Weights of a small mixture-of-experts language model, trained from scratch on English Wikipedia: a variant of Muon for the experts.
Below are experts of layer 5 (counted from 0) of a mixture-of-experts language model. Rows are named router (the router's row for the expert) and show model dimensions 0-39. Each number is 50 + 10 x the weight over its row's rms, rounded and kept within 0 to 99.
Before each expert's rows: "raises" lists some tokens whose logits its average output raises strongly, later layers aside. This comes from a sample of Wikipedia text that the model never trained on.

# expert 12
raises: "ed", " in", "ing", " and"
router:36 65 43 57 56 45 63 56 39 60 55 46 61 53 36 63 58 53 56 59 47 65 55 58 55 59 51 47 43 53 51 53 33 59 47 61 40 63 47 62

# expert 44
raises: " the", " a", " his", " their", " an"
router:50 70 47 53 54 33 45 44 35 51 66 54 39 57 41 33 60 47 54 47 49 59 61 64 62 56 38 49 51 47 50 53 41 50 58 49 54 67 56 60

# expert 14
raises: "°N", "°E", "ows"
router:28 63 51 55 59 35 43 42 49 64 50 61 51 52 43 44 75 49 49 48 60 51 64 53 58 58 51 38 55 55 39 50 48 53 51 54 39 62 41 53

# expert 57
raises: " by", " as", " in", " to", " on", " for"
router:34 60 44 51 58 52 47 43 30 55 62 52 47 71 39 42 51 52 63 58 49 53 69 59 56 54 62 49 60 56 53 64 32 60 62 44 55 55 46 52

# expert 51
raises: "ed", "ov", "in", "ole", "ar"
router:41 57 39 74 52 38 33 44 50 54 55 69 34 59 41 48 65 53 58 54 56 60 50 53 50 51 62 58 56 53 43 69 34 58 68 57 55 65 41 59

# expert 3
raises: " and", " on", " in", ",", ".", " of"
router:40 50 45 63 42 59 40 57 37 51 57 58 51 71 44 43 56 54 70 59 46 62 52 52 60 51 45 51 46 48 46 68 45 54 54 56 58 54 55 64

# expert 7
raises: "ri", "P", "200", "op", "er", " |"
router:39 64 49 62 56 39 44 45 35 62 67 73 38 63 49 24 64 38 61 63 58 58 57 53 62 69 42 53 54 43 38 44 47 62 54 60 47 54 60 66

# expert 43
raises: " the", " in", " a"
router:52 71 38 49 66 41 45 35 50 51 67 66 32 52 47 42 51 45 62 64 44 66 56 66 70 56 41 40 53 56 43 60 39 53 61 52 60 77 39 76

# expert 54
raises: " the", " a", " which"
router:35 64 48 57 67 33 46 36 28 62 55 60 40 48 40 35 55 53 68 46 39 62 65 63 67 52 50 54 62 43 50 66 38 52 64 53 58 75 46 64

# expert 59
raises: " The", " In", " After", " This", " It", " However"
router:29 60 42 62 65 40 41 38 46 51 60 78 52 71 50 35 59 45 66 54 43 64 60 59 66 56 41 45 58 65 48 52 45 58 53 66 54 56 47 66

# expert 61
raises: "-", "===", "W", "He"
router:44 59 55 66 59 46 42 50 29 65 64 57 50 53 42 42 69 38 63 42 49 63 60 69 81 57 52 27 60 56 60 54 37 52 58 54 47 56 55 55

# expert 36
raises: ",", " and", "-", " of"
router:51 52 42 57 71 49 50 44 36 57 57 60 55 66 49 45 67 40 59 61 45 60 65 54 53 57 47 47 54 69 48 63 50 69 57 65 65 46 65 53

# expert 48
raises: "ing", "ed", "ist"
router:43 60 48 58 56 45 43 49 35 59 64 72 58 58 45 56 66 44 57 49 40 53 50 64 61 73 50 39 61 51 58 60 40 71 42 66 41 64 55 50

# expert 49
raises: "ived", "ined", "in"
router:45 53 44 48 42 43 48 50 43 58 61 60 33 58 31 47 53 49 58 63 52 58 58 66 65 49 50 50 47 62 36 54 42 59 58 53 43 49 55 57

# expert 20
raises: "ed", "ox", "ec", "ranch", "erg", "ible"
router:41 68 39 53 64 39 42 42 51 54 65 69 51 61 39 34 51 43 61 51 47 49 64 61 59 50 53 48 67 55 37 67 53 60 59 57 40 58 32 52

# expert 42
raises: " ", " A", " S", " N", " D", " B"
router:26 56 51 53 64 41 49 48 50 55 61 56 48 62 46 32 58 45 60 53 39 70 64 68 62 53 45 55 60 60 51 69 43 52 66 69 56 46 54 56

# expert 4
raises: "1", "3", "2", "197", "196", "201"
router:36 50 36 63 55 36 51 40 48 63 60 64 46 59 35 47 45 42 66 65 50 77 67 58 52 49 48 36 62 54 61 57 43 72 53 60 44 50 37 60

# expert 8
raises: "|", "S", "P", "A", "F"
router:45 58 51 59 69 42 47 39 45 45 61 60 41 59 44 45 45 42 58 60 49 72 74 49 66 51 44 38 55 66 43 56 25 64 69 62 46 63 45 73

# expert 18
raises: " in", ".", ",", " of", " from", " on"
router:45 59 46 46 63 48 56 62 29 59 72 39 36 48 43 39 52 46 54 68 55 56 67 49 52 60 55 51 57 53 52 67 40 70 54 47 59 60 64 49

# expert 28
raises: " ", " N", " C"
router:57 62 51 44 67 48 57 42 52 51 59 47 53 62 40 45 61 54 59 62 45 64 65 64 46 51 45 59 61 65 52 70 28 46 56 67 64 59 33 52

# expert 5
raises: " the", " a", " an"
router:49 67 49 57 61 47 48 52 38 55 61 66 40 54 55 41 59 56 56 52 38 72 58 69 47 56 41 47 58 51 36 58 47 54 76 69 64 70 50 52

# expert 25
raises: " be", " make", " take", "o", " have", " become"
router:46 61 28 45 55 43 52 50 51 60 55 59 30 51 40 33 61 60 61 62 40 61 67 64 59 60 60 37 65 50 53 60 46 56 61 58 57 61 59 50

# expert 56
raises: " of", " to", " in", " and", ","
router:36 60 41 70 66 64 56 54 39 62 55 49 56 56 36 56 67 48 47 46 50 59 58 77 57 51 43 54 65 49 55 74 26 58 54 60 45 58 50 53